config.yaml
activation: "swiglu"
router_score: "softmax"
balance_loss: 0.00218
balance_bias: false
train_tokens: 755400000
steps: 6423
Below are experts of layer 2 (counted from 0) of a mixture-of-experts language model. Rows are named router (the router's row for the expert), gate (a neuron's input weights, with its number), up (a neuron's input weights, with its number) and show model dimensions 32-63. Each number is 500 + 40 x the weight over its row's rms, rounded and kept within 0 to 999. Numbers have three digits each.
After each expert's rows: a language model's description of what the expert responds to. This comes from a sample of Wikipedia text that the model never trained on.

# expert 8
router:466491445540512475448554468532550538542499551482504549449522581442502543550525542524488447562569
gate0:446531471439484441446527480542515483508498499515540536515513412538548444465516497465544593471477
up0:575449494605504540537535524539490515507442499474469488478524564489554558550414513509476409501498
gate1:525530590498520505478466538481502547415462527510476540434445500496461549513579501479552435493545
up1:538514556545477538465483500477497551447495538536468524443538543529422552543449538490481448457491
gate2:585430594500473496538509560488522539543483486483430514515488476560512511506496424547452537478544
up2:415470382476521472469442424476473464437542497532569424519534500452488499481490486499517469533455
gate3:600447549441399521521456526481556416495507528473505498468446555509512453455514580492494427525528
up3:481462500488437545489477466528506501557475511477515455464416508488473428478555484508519526448481
gate4:478449505493541433502530518442475539502461469498426424553502521484478528468526428479427436544547
up4:512441447517430521480449491466504477497551520475505463505454523494514447530453514503497571555505
gate5:514546547466436537557456514481507421431554515534531574549481516496464489494520489444466553569551
up5:525495497478499449560434597547503503554546451540504471523455475513522578460590500497488446541470
gate6:454512504565445554511556508514490440523510445416469486517462601486526533545488530498504525432525
up6:480567418519506496477522513503510449497554506446503505480484578486522511578516588487566540512485
gate7:503437573433535536503392495476569488472484479558481495518495507505555484555486575512450510454509
up7:516484484511400460537483455543517426487558511550531476490447463544435466489444505454530559523479
gate8:473463428524482534523452465492529461428488556474477513523472460454437418448494488525482489477443
up8:467466432502472557474478452431504485509488517499474524516486466443487457486495485521474514427418
gate9:530523474481531572460497492568551500490465420475501523515479449499498497459565555474579424505526
up9:449483572457464431521492533502551492479414503519546555526536515480480407497569434530508513553469
gate10:488421438473521520458459593553527516558471464533484484492517561466497467539578447462519506539525
up10:497525519528463481435570421492506520414564482481466497443419450546491483493459516542524478472525
gate11:509495588549486559487523510447511469509427493494492515472582582496564499500481534507460453467529
up11:564502480484539447471482488563485567518564531448494476512481426450441480551491494483525529531525
gate12:525522481483533521575434422558497425464511520489539474522496494496422479498563437506474438537479
up12:518523494507444506505480496492488509463511439523497470512520530523470505518392560505465472472483
gate13:475437528537533541499503500461502498516527459525472414486482572531539464498469508385554469601481
up13:592462521549491497467539528532514540556469462504542471484529454560464495469478510521401518411553
gate14:567513474455574529496494484478507529564530506486572516485433433448493515546463520498553441534527
up14:472508515454487466582505470487525522493515492494575504536457466510489435465488502552480522477499
gate15:522517489479496471477556486549480551535549487522491507478475496491438534465497497491503521475487
up15:517503488461424526506498498469512505489539511431448501437502527501571485478427503401553477482589
gate16:482500568509519577489532530479543482542425561507486553565529518533456524503494506470461477500514
up16:506561531480470538425452486548476480614521473508529524418476455482525491463552531498492490509485
gate17:502491483477489474480454489473482412471475536610512460472541504461501540474497540537441530523422
up17:524523575548501528476543553466530553503457447460492504554494514546514531527486514533475469426521
gate18:535490481449502450379472532567539533512457480478481484450483530490568480518508468546503501438510
up18:466603492510495510477603499497526539469459451461430464476506500525549520420513478553490504453468
gate19:521478445488524586471472495461493542477499532504528550461505546546541515459464538548502423549451
up19:496481505514476523519499507512508440509482488546527471449481488450384508543559546512530519557532
gate20:474447501584531504545466488514527488481574549472438505505580530510521570465504439480482505567478
up20:522502520475508480478459427495515516560478513530537476505486512489443465505535554469491496442537
gate21:514459538501473509520512464513521439473485434547618456493542495469509516492488566481428518458404
up21:485510573486460546515547408508472494502527473473538467459486484531506480512504554479451535514526
gate22:485491493512445568457499517549496555491475507507451493478452512523486492576431594512506537477506
up22:508489553574518474466564422511451484532462437420477476462528505567497476455462450463455507417489
gate23:564433549493487612547511534586499478543508529469516540512522514483501515529466494514529474531509
up23:549537516523493570501535474519464475515508597495471537512554480481492495475448500449538506566551
gate24:482500509509454538539532515509523510510502493529485410466526505461507542441528470535482480511426
up24:517551455514523523530478529436499518462462483484516557556452521510496515538471481482504466408504
gate25:565402533436510481524447434479508502518530451472508456494519549515464503535449493519458427546546
up25:459555459513443532489526527475465485496514574483445540504502491460507448503527581444493535435457
gate26:515485459473506443449474464418545442473528444432509523479469524462569471488531508523511503540477
up26:582417560491472506472463472513476415482524453508499557539513545510476456563585541471489512501516
gate27:501498526442506536542519508430499448474486467497543537546462531479505380498493539475474491439566
up27:517472448597515487482490508537460520494539458476469491470491470519433575501520452495512480520455
gate28:399434521533519417546504545507515578490558548508458490479514544514523530506493465556504494514439
up28:625528451475507496497512456461457496481425487510514504524473481502444498441526470420472505491608
gate29:462454510514511506446498554505479477436533528487540469547414457528504444413515539468429469479530
up29:419522523546542464446533446492548469487574522485552505505493515496469493487470490489458517499502
gate30:446536512521495482563441523523512545510543494433478463493441608516500501518542476503442453486564
up30:531406528536451492583393469483522480421483465500497532514525550492490425509490505566513467568497
gate31:487426482457470497538541468506483520532471508483455427497570478511452498525455472598427527472491
up31:511555483443530564510571495515529486488494469416513494479523537488459474522505497514514507494593
Description: Table numeric cells. Whole-number tokens and trailing decimal digits in sports and results table cells, plus header words such as Bronze, Pts, Apps.

# expert 37
router:491454469497458466491556452579563529477510440444535453481482452437544517502493568549516513505492
gate0:521498578579535475488564520504537521526533476506491539530556570568559432505448498514481484447488
up0:521473535509539441529469512396526493553497527520521536520587432487527430466558449490453534513519
gate1:507542432538441529506447533505489540455476469492514479479486512496505491449494493502501537508527
up1:505505591490527507506503474439513431577513544499493533515517522477501462524549506536485498436440
gate2:512474470515536532471440517457525470550571483558460524520528554430488523536505453450486485570497
up2:463438483479553474486488483473490489467520465520556514494405440484504398556558501483548521554493
gate3:460477505510536477509530568473505531455502524526511458504466474559554499497529446518432489558498
up3:514549501553497519444506423482568519491504509558548536499513503451496498522462480445516509465487
gate4:468522475567460503495508514561457452491488498458478477494448447517418537460497532504494526534483
up4:461473481499432570450576505520508499566543489509535542493494488455448472501519497517463445529453
gate5:519504510502493514488578507537576479480465484555498552447516476476541535566540522527551494506494
up5:522482471530544557575513485488460500490475507491431541519526479538491462565422469484462485508431
gate6:540449476529490540494479506485457462513547452495462508494474450535488482590465492485454483534549
up6:525451453481523447516566545523466459513469531447416527425516505490518508487523524436582446560545
gate7:496503505499480567488553529474490463513451512499466469588504526549490524560520500521517422497513
up7:477509520512514514541497472533558550452467460552538479471468497500552505493543535483491490551511
gate8:491565496467478495496555459516502499507558462511514483508521452441481458542482527568455461484472
up8:512544424474447558468580466517537555534523448426503484487458414478467501514436498488451483473452
gate9:477519500504414525492528473401482464530526475461461530511399529545480452552478546467509543508490
up9:538533512541579520523465527591506510481479508486467513533581526479522514490496464518505432543510
gate10:485436523527454596491480429431503506523503435450452507499459540569510556517482564409462452534522
up10:492545504475525467534539543575471464492481520603575501497555428449523384495482457557493553476472
gate11:495523541527490550517513471458487474432482495520436428513452498530470558486548488470493520399506
up11:543561580529513615470569484492519498512461528440503533563463577511532554510495468463414503521501
gate12:561466546477488556527436431523517508508473421470438450482495409495527527522501466404484471504491
up12:507537498544466513503439528493586483554541552488596514472456489488433475435537524549505466446495
gate13:439510513507491585530531425490548544546483466476518515551477541481545544420463517467489446465461
up13:478523529476487507530521500586525488464475508508504510547529513431513438549532463492509521541475
gate14:509487514438483531480509472512533535439515436527526498443503454489538457556440491478554506505454
up14:486487471480533493461490482481475458518470490486538476540526506504456543528536572562452496559568
gate15:509548522480542463469507442472490458543504454492421482526543491557499533456470511494475462531501
up15:540500501584491545540492444420480481470488522574436488556523516513529521500510558409453477474494
gate16:530458459621564514585506480461468457531449532513469527513486520476459491496473532545462510516423
up16:475488511567550440488493512473465489542524518450519513427526439551510428559471531533504509479436
gate17:556498471557487516515461454533526452533415475485529488486516566480497447493579467432446542482512
up17:460509440510506406519465476483434451431564549500530431510421493434460553520545471565517509503601
gate18:517513533521524497457464542548523528521535481492527523451552516522533501518530486509551496520506
up18:456505501547529538556530478481430489465479504470441464549454455530456494423481468479465498454473
gate19:547487564522571445453536571616464587513410500508495504454569460535539541460516510446453534561527
up19:554502594549479566517503499510491534496483392468541483508501505503520499541448574521499517419524
gate20:468514471530538530535497522507506539487518460462527536469391472476474481508483582490528428483521
up20:554512425612529524541444522502458510502556544468501568506442496469486483555486551476522429494481
gate21:614456517451478528499455411526497510555505471528486529477468474503537424467490546482470529521516
up21:508470507421484512484454421471488497448471450553541484520472414454571469518485521502458508465510
gate22:570459502471476507514553484506539513501509498470503417511534469457475511514445501547561510432546
up22:543502407512540510523505442563540526419455519474509498512524475468505510486440476414534543445495
gate23:481486527489464509489500492494455499496553455480417614558508557499510525485536435435553427576557
up23:488534504566527521464506511574445650461497469443414489496455542505502564435488454435489482500475
gate24:450486520537444526531517557489504446478521514523405459543451573504531568477553529425431460478463
up24:459522493529569473476595545578508473493464481513452535516483501493503523476463471471525486561456
gate25:502530441546464511469373486532494545492587508555495519547504537439504474497524452459489472514513
up25:445548506481534531466465455499471560436587484520532510460515537457507515456447464469518495537486
gate26:510504555500536465526484454529473415611501451465550509531474540519482427459536538492482481478538
up26:505517489522565471427498524517506415575502463452487551506466603511487455485526511465455452466537
gate27:445537411554474464475554542540551457503502528480508526424519489502481541461455524456572469446482
up27:516456563463502477524430519453432467538484536483516502562465503531468463459574516561420553573528
gate28:485496481527480563484531517565545545461525480521476567450441527505556537491476531494546594520403
up28:432516530489472487548478496504529550462454527468514460449424515466516482397440506479522495437467
gate29:560505481532532507470534551502487444500532543528511424486436443506502506552448516504479545505560
up29:508465504490537475535514534459540497498442504476457455561502510469408454523530453460490493506524
gate30:519432506439558517506488516542441472491386486468544496492496445559491438565523539571500515542499
up30:555453504459525493546513507525562545499429486425477405424439505528488487504499504558462479499500
gate31:475476468562522447501468513388512502453461523569557462521527528479519504620510508526520484461476
up31:477503498522445566518526531527503527534460505493460440484492478570472536441541513534435530461506
Description: Numbers in dates, scores. Day numbers and numerals in dates, score and year ranges, often after dashes or "Born:", such as Born: 23 January, 2002–03.

# expert 46
router:484472538467516484481543470581531534498556495561433475438470557551552534515483490501523556534556
gate0:538470518552551499571442473450532476505480491444452470547465488524496520475536538547485546505446
up0:438540507513512429464527506551502484580575539413523489446483407528461552482548547483520447496455
gate1:477567519514443560485478531535542455478474455548505529443497586541509500463522554501435500535434
up1:482501471543503505453492512472471557565500439510470511623504480452565517487495486452532497456489
gate2:520451557478461447543510496469487510440521531507478510540536454544462554541526432477510496513488
up2:455448504484445415492492522511482567519570560525515490549589503531486537517491444521587520582494
gate3:494493585522526531471541485520511518581484642513513562480435511485487523507594516446513555492484
up3:503519592425538474505494493484505534443492493565557529447549497472561450516475549525509417494539
gate4:481500580492517486470500489475502503465435515491480481475579446444518446536421522515496495505503
up4:519533523481431514516511505516524513474427554558526551544470520538596532538588481499473524472437
gate5:475534557463496423510465485449465513471463470467491461501413461491480449519544455525473562441445
up5:522455478506429546518459523552505451531540501513497548444606504462468409535492506485487527535440
gate6:481528518531440472525564505582462471520487459510556410535508471461484518490524483492475520481490
up6:518492474476581535429470496405574526485490525519482570516499494471548470543502534475492457454449
gate7:435435564524465494577449441516478516448485405443490506513516551508535532544499487539508557491500
up7:541488478504490511402536537484543372530472504469470542521499552551485448466553537428474439511470
gate8:492587546556506464424491509484433536516477492497509487501538488587530484539555562464503457518546
up8:469524567502491468562519472520529527520494478556463524549542499543460487492529530519429494490529
gate9:618458524486462502486494502481523509501537450509532515469511469495471522506532496511474488398497
up9:564389533452492475478489469439524492475520558506491505495501483467434446525476517512522481431517
gate10:474574466477459515442543549502466466463519542507578444493573484577504430545485489593466523435500
up10:478497516511512610408516446525536474496552476513465447545451526514461458513428510353449452458511
gate11:474538527495521510508492557506497490448470505533473558502544499469443509507565530540486518473432
up11:474517490561461588498547557474515467509485525449403432483450555550447540477538521496508513502473
gate12:432518497480494497568541549463464470422479496530462496504479522622475504451531452516499508507463
up12:504496520477515444518544498470505483460472522477451477436509481601450556439494471488503471517497
gate13:445565534533482482505542578482549521499523487520551537550484481500518512535572430523550485503447
up13:541456528488521472447503411569536447538518554508491497462526497523531531487489441448524487489556
gate14:446524510580475494475496487496455465504487448474536452470514460505500469444490555463446494469549
up14:519571421543442442432535478495518508440505517506411496463481511500470534490512543575522568521490
gate15:500544525543443516547526475524448561433457508510476462579473505516501580524538498586528584487468
up15:566486487491565489440520553495521516535458535496484528526526470514572513545522562455464423485488
gate16:532489501440518541508487520514504498506582456580507558535558411489438458486496494532503471555495
up16:539503515453535499485594538542480532488430431561449514567525463530554526512464459488490469509441
gate17:510506513492494480528402402516520453518566510523576501484586515560478546460501529517454526466459
up17:476496495463439501500414476557563475481567492532562508423551498516456533461463535519515500479442
gate18:531501547499539510515513516531519494411490509431490522454454534504492519462526525543531496447458
up18:446523433465428523492496463479472428475544540508519469435463457524546535479452537501537529490565
gate19:489613530574441561528517506551464475517543477530499610474514544566490514504570495457471472543531
up19:495473517418568434460546481423580522501468491543516489517534422545521504495429499477502444454511
gate20:454509518530537509549413515474528469484465502499541553494549472522494538486468532547506465507460
up20:539455479493451426508542522444503490492492486627502494508539463522554531501447546559444446546484
gate21:469511581524452499521514542482499473473481506522467530497480548519507414500517524549459514453487
up21:453527481540530504442497495472532551473507397505427528510517465502550509505483553501541508502512
gate22:501528491485454510427538500525531540438508536546502508522482447500498548453484488480530430492551
up22:456498535469594472510530434566503472470524491564497503482490469571482481584530460520493508460498
gate23:520460503462526486470453492436521561506518511448533405587501445492442507577472434441451506507513
up23:473597468532492542522539571512472517465515517508549478489506491496563542448548411418540500453503
gate24:485528527469551528476431493435449561508478492503480526486475517491518471561435501526561435560520
up24:531456508561453515439536442481529524551547471496511434465493532452455553539518507484481428441502
gate25:522480534468583470483506411496475471524508526496515569497510547606528595447517567424495517451533
up25:464533420541509466453518456564560478503537501472440480528493583457492471467507533468554509443453
gate26:566454489524480508496416475427519524492532493520529496466542472506502572508522564515447456495452
up26:485504434464576483547413463411519433512499557447534470520478466464509472408476502502477544522501
gate27:492503596467467577502492502505473492504509516463544611453431487491516536587525572524521552546492
up27:559551470498461411546504495503531498505462452525535501545542404524489502462551496422479507455372
gate28:529471479549496543446504577479518443574550501474479492529417579606478513486539544476454507424468
up28:496602457481452461495558516460528575443434509475474453554502530465466492511463492458572454554501
gate29:513545566497530447501481525517549530468483568541506530448530494508451501492546442508462474509486
up29:515467526454521495480519510462423494533500510503500516532545460518490540427474522533480564497496
gate30:436478527465589463482515544514492574486509482542451553506560476529501500547472538515543494411485
up30:473471494572622468480418523537512496538467496457476544502459547528526517452509506459466529491419
gate31:482503545553504591553529465576446508446510524535493481458519582594473548480507488545435528490555
up31:561432519468505494442480520508515436473558587497489465482594566479499495536517541465540456496508
Description: Initial capital letters. Single capital letters opening a name piece, mostly S as in Nova Scotia, De La Salle, plus initials like George W. and MacLachlan.

# expert 47
router:485447498524540412455539485527458503454494438477419560514487520453520529490449455447576568530586
gate0:521494554512610499554491532595401503458548526442518440542443540486531424495514527560475528513486
up0:557538571453558467510495500532468464553540525497416530548469531439553456460462486449470500562504
gate1:492540513447483523422512483453502408496530460568586538567507463446460524522512532518485491521470
up1:545519518580460483527492421520523559491466464471447482461434589494578405462504488499433483527547
gate2:457513469438540435537547544520506492459469480386493514526478514492495523589500531469478466519497
up2:470502469453515496472516545436515506459534496489482463528438594462482490571549527434524437530502
gate3:530460547495450534482449443430537566540544472481510514489527471550511494471503442492458523477514
up3:546514532447470477433454508475538529455477468577483503482513493496475506518552502420498484427486
gate4:514414482467561492571488528491512554404509547461514466494463473491489498530548563507505472397525
up4:543466486572582535533483481506496537432424447464465481449476564563476476488548528466565474506539
gate5:516527544488525475535450427528537506465508544487517495517508535549548413538549501533539513476448
up5:536505564491540460441481557503468510519478455533480610465515553502559465454439566456526567547478
gate6:528558440472542472445515484496525560501524486615533516484537428523451528483448524523530547494472
up6:488561440487544494497466559485525563476481477555469494489491492450526573558385469509559520558479
gate7:521518502524493493455557498536493513532503438579484531511566482625497530527469537526549524499467
up7:496479518424511488529424538484474457501507572498467539477497471502443442530477516468508553488477
gate8:543523508511514568456550511499521526492473509514451493518443528573472501463515548434493475455370
up8:464457516542453438485445463501443403501462515527497499508507451470463499513528502509493495495577
gate9:536494547485529448499590518484509473482496524432475456526465459526593489452521533554480463471480
up9:539483423511520437542550510475494436537568549450492452471471463412501549519423513518507440505512
gate10:513522449496502576547472489545461503492437573554523594534538511463507452504537513481508469475518
up10:546488527531442520464466531504495491477498493539504493478568587539544505497498541571516509485594
gate11:517508561431469479478507608448492554543417519458434534525470545567562535533457517412520507474502
up11:480492440506500465533499486577494429489505496537531536536509530468522510468498468468438433573452
gate12:438497481434485475515404485534563478454482524541486503415493479445490511560525433604501421473546
up12:554500495563512435467470496417525475486525545456480482560532506454499465554481520586498454497531
gate13:510569502531556479495468480449457483450520473439479478485452554433531514496454411481489519496575
up13:535475535476480597482500536545501465583438519578529545550486543553499557524562540511520501441493
gate14:448453534466477450498559480493438509560464402459529462508581490469532493455510482481568493481526
up14:477532507484443500477530476618467510472462523625437507515506502551565493487492442479458450486512
gate15:477512502504526447484514554609531502567451521493498489487516536507467438500569507482528454539408
up15:551520470478537525494448550477472543485440391511488540414469454458524596465453468461581546476565
gate16:513512514542499536452570427511547496484462531525558468502529482479455481533576533513513508451455
up16:519447480510531436465398529575548499506500502562506528538531512444569481464475494497482494517515
gate17:457515518497525474454556453535515481455585531483515437494494445489492506559528457505495448536534
up17:491536507461571427497618512526466426537489495507465534519476506453545491457453497486484516579546
gate18:504497449544541449557436502513489551542479531493521479536535476468496518503479519502491522510496
up18:470466471432494552501527557538527452522496461535500528441527540516555457506515533539554494544451
gate19:510496428484447496484450512511479548512452455489417510437439535507516529412507492487515500504502
up19:491474535573533535485435456517420499453618458514565455447518538475497482587526540583507494440553
gate20:524577527477574502459551535469492474473493511469527503497462552431522515490394505503528518532526
up20:530467507493514516498459424519510545494469524534456436517543460544466494473515515463449441506505
gate21:463391448514525514469475491537508465442488547438469460425549459436533440496536540480492517529467
up21:504584496513517421448499457511524497565516490555491507493510516488451489526477466523460509543507
gate22:513567476570464510461540556518558524481488511457477510495455481492406507489437527445454494510526
up22:490542462524499553500533533450499456524485538541526532489504448530453509555470546494477532521457
gate23:452489559560437543527442567455503461513469528513463488521434532575519614510551505482452427505441
up23:475469496422447488453499511538550516519536524444525448489563553493464495530476498546487404538555
gate24:463518488528451494513510426522507524476492544446540455419533494564464507506525518548461460515485
up24:495540492527497431495430468484558554481383448460511482394508437541446536501551518507470484498512
gate25:545486574509457567471500498520523509550440474515501533519471516594494559504550515469483513534521
up25:441440442448497499593486525508406493487546477461526470483494534487482521543514482557490493512534
gate26:511387505445466503493502459467485456556517487489517534568474498450487461554529539482458446488480
up26:453573565542528536518457535501535421463441508508411486491461533470573420479485443437525547509438
gate27:499509453472541494493525500484560410496472574518551557579481460444424525517455575468442491564559
up27:527482551553524511571496520503454503576572477476511544501455503520526533460531407559499496484520
gate28:532519548520475543502428443476445446520545461580543528415569484512460465490499577474503518425464
up28:518520471482513524511498492536555522536502515515539448578478489499532514504482477416461499576489
gate29:469519410490500398507477482509567497448503455462500444480447438445472446531493474528488440541468
up29:498514455503501451499565522514571452506507461529520507486513494449530438466543543416477504535472
gate30:489549472537442608553574529468478513524399478441498519491516462569481460448499477515443568502501
up30:421532486528533516518451585465484511506574447491509474494494490505393536501480483487513495458488
gate31:552536524514518541462561498489481564539492483600524542487473482558548516535522492541473545519506
up31:465453479495523436565446510556518507503487547472468498522511464460491431457564465560505538403468
Description: Coordinating conjunctions. Mainly "and", also "&" and "or", joining names or phrases, as in cast lists like starring X and Y, whether or not.

# expert 51
router:497459568570526561496488443534488545434441509477434580507537558529565487490502480457448484539509
gate0:556480460527490461374572395484519549515490490501531519414533520486541542470496523515447579501545
up0:516499477571502447433518491539476521444470504461489592401442473472442495579548445465500525502584
gate1:509486483441503480468521525520542531498501602512510500493486507539464451485469516475371438457460
up1:512532545460477501492521475526502491536460545535519514496538504554472432531510508470424504463412
gate2:432478535502479475504514506474506518520576486466507532416516458547483570559550502451472467545567
up2:459433512498521428448477413471455460502514467469568494447462454532474433579565498482479473524501
gate3:503521479497513526459487470603516471520473415510488495507466591459479491493533499483547476506509
up3:492486472452498509472560472438483486479400589527472477501501536527486469542543509519482450523460
gate4:416510550461497469509530509406538499496523500530547535550508480538566495570510494478499573563495
up4:502576463500528502520450506473448497460534465524482547516539531547501492559501564544542530508494
gate5:539470542475463467496503550532398500516562569490448557498539456483500564539501536489543493424462
up5:539485447502456492488511492513477537521518443375466516454520496487521466437567477540441564491519
gate6:539551513493470460527450428465472434477500534510492499429446463506530519478484482457530511474530
up6:468564474477505467528503563483516483508449478472424469529494439577475501438473446444550442525504
gate7:517588505558514418500475495495497514530524462513479454489522550514485499495556454536456509466452
up7:533403605485471542535539513494533509484511539487483494516540495532493574514513482530489541499499
gate8:488497527442533487537580439492506518466458526540507439486528522454520466518495516472525568461489
up8:477466537511476514464454492545522537545473469531493467571535471524462502450445528576483572495506
gate9:493469532550460497542505460536535554468543475423547547454465500476496509427454529428564581415438
up9:460517492447576427500493529492502498442549544478497523603513505518522490530542440539485427550580
gate10:495497478468444562451544466509479537486449476536490461492477527559440488476522521474482497405441
up10:545491572443544538509440444516518501495465459465510491523511523488502529595486468565538523465517
gate11:448508445599512527529531474517573506537528460533425522541512501461427419481501512510526537513468
up11:472511520431545466517535483505597447524514431524509499552565484501498410516543601493440485564435
gate12:529464531484479516481455491550500513429570485464470508518578561516458527502519500489533568510507
up12:452501450481521532527560471442452530523434499519491401470492532448526490494523510511509485461503
gate13:563478454544547554510522460504539528490497432517453484539509533493479587481449472466490488493462
up13:466453531513503521475490502484532470482489466572461530553426471444469550579452513488528524502449
gate14:450544434510462582487496484507559464512569526525496482543503455509403474511563508491525506412448
up14:505432495507504536509570564475449487550492502520526414534502510523474520465572404564424478457485
gate15:482517429517519379504432448490517540471517531520434486499463471507486515520534582521579420487490
up15:495529484483553391489497477566515581489458426590472469499488465496519484518524628540536529528492
gate16:558473507474423407492492389537522545454485462518460513535505494521472530499545565528560468487479
up16:475476456491564492482477546456574401558498564521474518565521465539510513542556527557535464492491
gate17:469499521446555469549597456504538552503485478535529500553495465455609461445525538545495520506465
up17:479574446505523443486487444533518498440502492499500522500480463515465515519565512483495483528439
gate18:492518471495476482461594481524462593478541409511429493479477506508519504522491542398538566481505
up18:460511451563524524471494454495461511436509508486501503435471494425537492425528564465470512549452
gate19:494516468519515455437498522449583481473533520494466479575494497549475530518489548467502443556498
up19:519517526507502456470567461473528456405520511462482459587570548453531475439528489460463479404508
gate20:491464522500410519552502461452478515470483491476497470511454491536443472524538424476453473509490
up20:493544528523534467475544495450562491521530519491536469596495540510527510453483491558528443505496
gate21:528540554470502491526536550508546440475449523575450582454520521460540530603466499482471529541463
up21:468464477550531502480433570549425542551521515461533500500434489436476477469444498478509486506516
gate22:475506466461516479456478538471441514440534481553570520496528525436482519501490560508495491526493
up22:475521557498521495578530507549502521548459594528490489565475491515534517548490470453499551531511
gate23:523536403473476553536462551533506476550502511579558478563561466436477526409480538514479496439493
up23:488535442506537526515531511488501452494480463507538505546516476481446583501477473537513472527517
gate24:516467516477505467450622536482540519508475566472530493498494510535501561442533535452461429482474
up24:527514484495448457519508486485436503515456457532513482461459455486482530580509492497560561586517
gate25:469552539523480510489479518464539572474530461487508584497469508468513541492565544551454467517449
up25:514562492545520502541501475452447532454493563488558480458481492496570511469466439453487539476498
gate26:552503443499453509513507460524536507441541508505555465482534472551476515512528495518521562538498
up26:547445511492506524544477542529430469514519556514432445481443396484453523503480511586501542380488
gate27:531465442446519570468470517502524536438550530491522543423492465519457442549600536520469506475509
up27:557508480493561445480591504486570561422508447458458456515481533586461476508555490515596561505525
gate28:532456457517526506519489487456541495518446556456537517516477484436474482488480581541468434538530
up28:475541508466499471535467526501482439507558493466470508486528567493561458480510456549525601480511
gate29:534545430427476423493475507499460521441501522425506516487452535497393453527485467451520514552449
up29:513568558535554579485450594504504519482447438550459487491507472485519567536422429527492522496579
gate30:554501502533474426561520448527589518498487425526546566550507528508451600459465496547421505515525
up30:568484501508476477571470543510552455460509578504550500499532499507411517475512532566371418505470
gate31:493482472498500525459538453475527554550480413530479456508522524601496535525498501575558518452502
up31:490516468523465475517515543522565513525523501515490479520470441558486505475513465417550514549569
Description: Name endings before space. Final pieces ending in a space in personal and place names, often Asian, Arabic or African, such as Chowd-ary, Ah-med, Qant-as.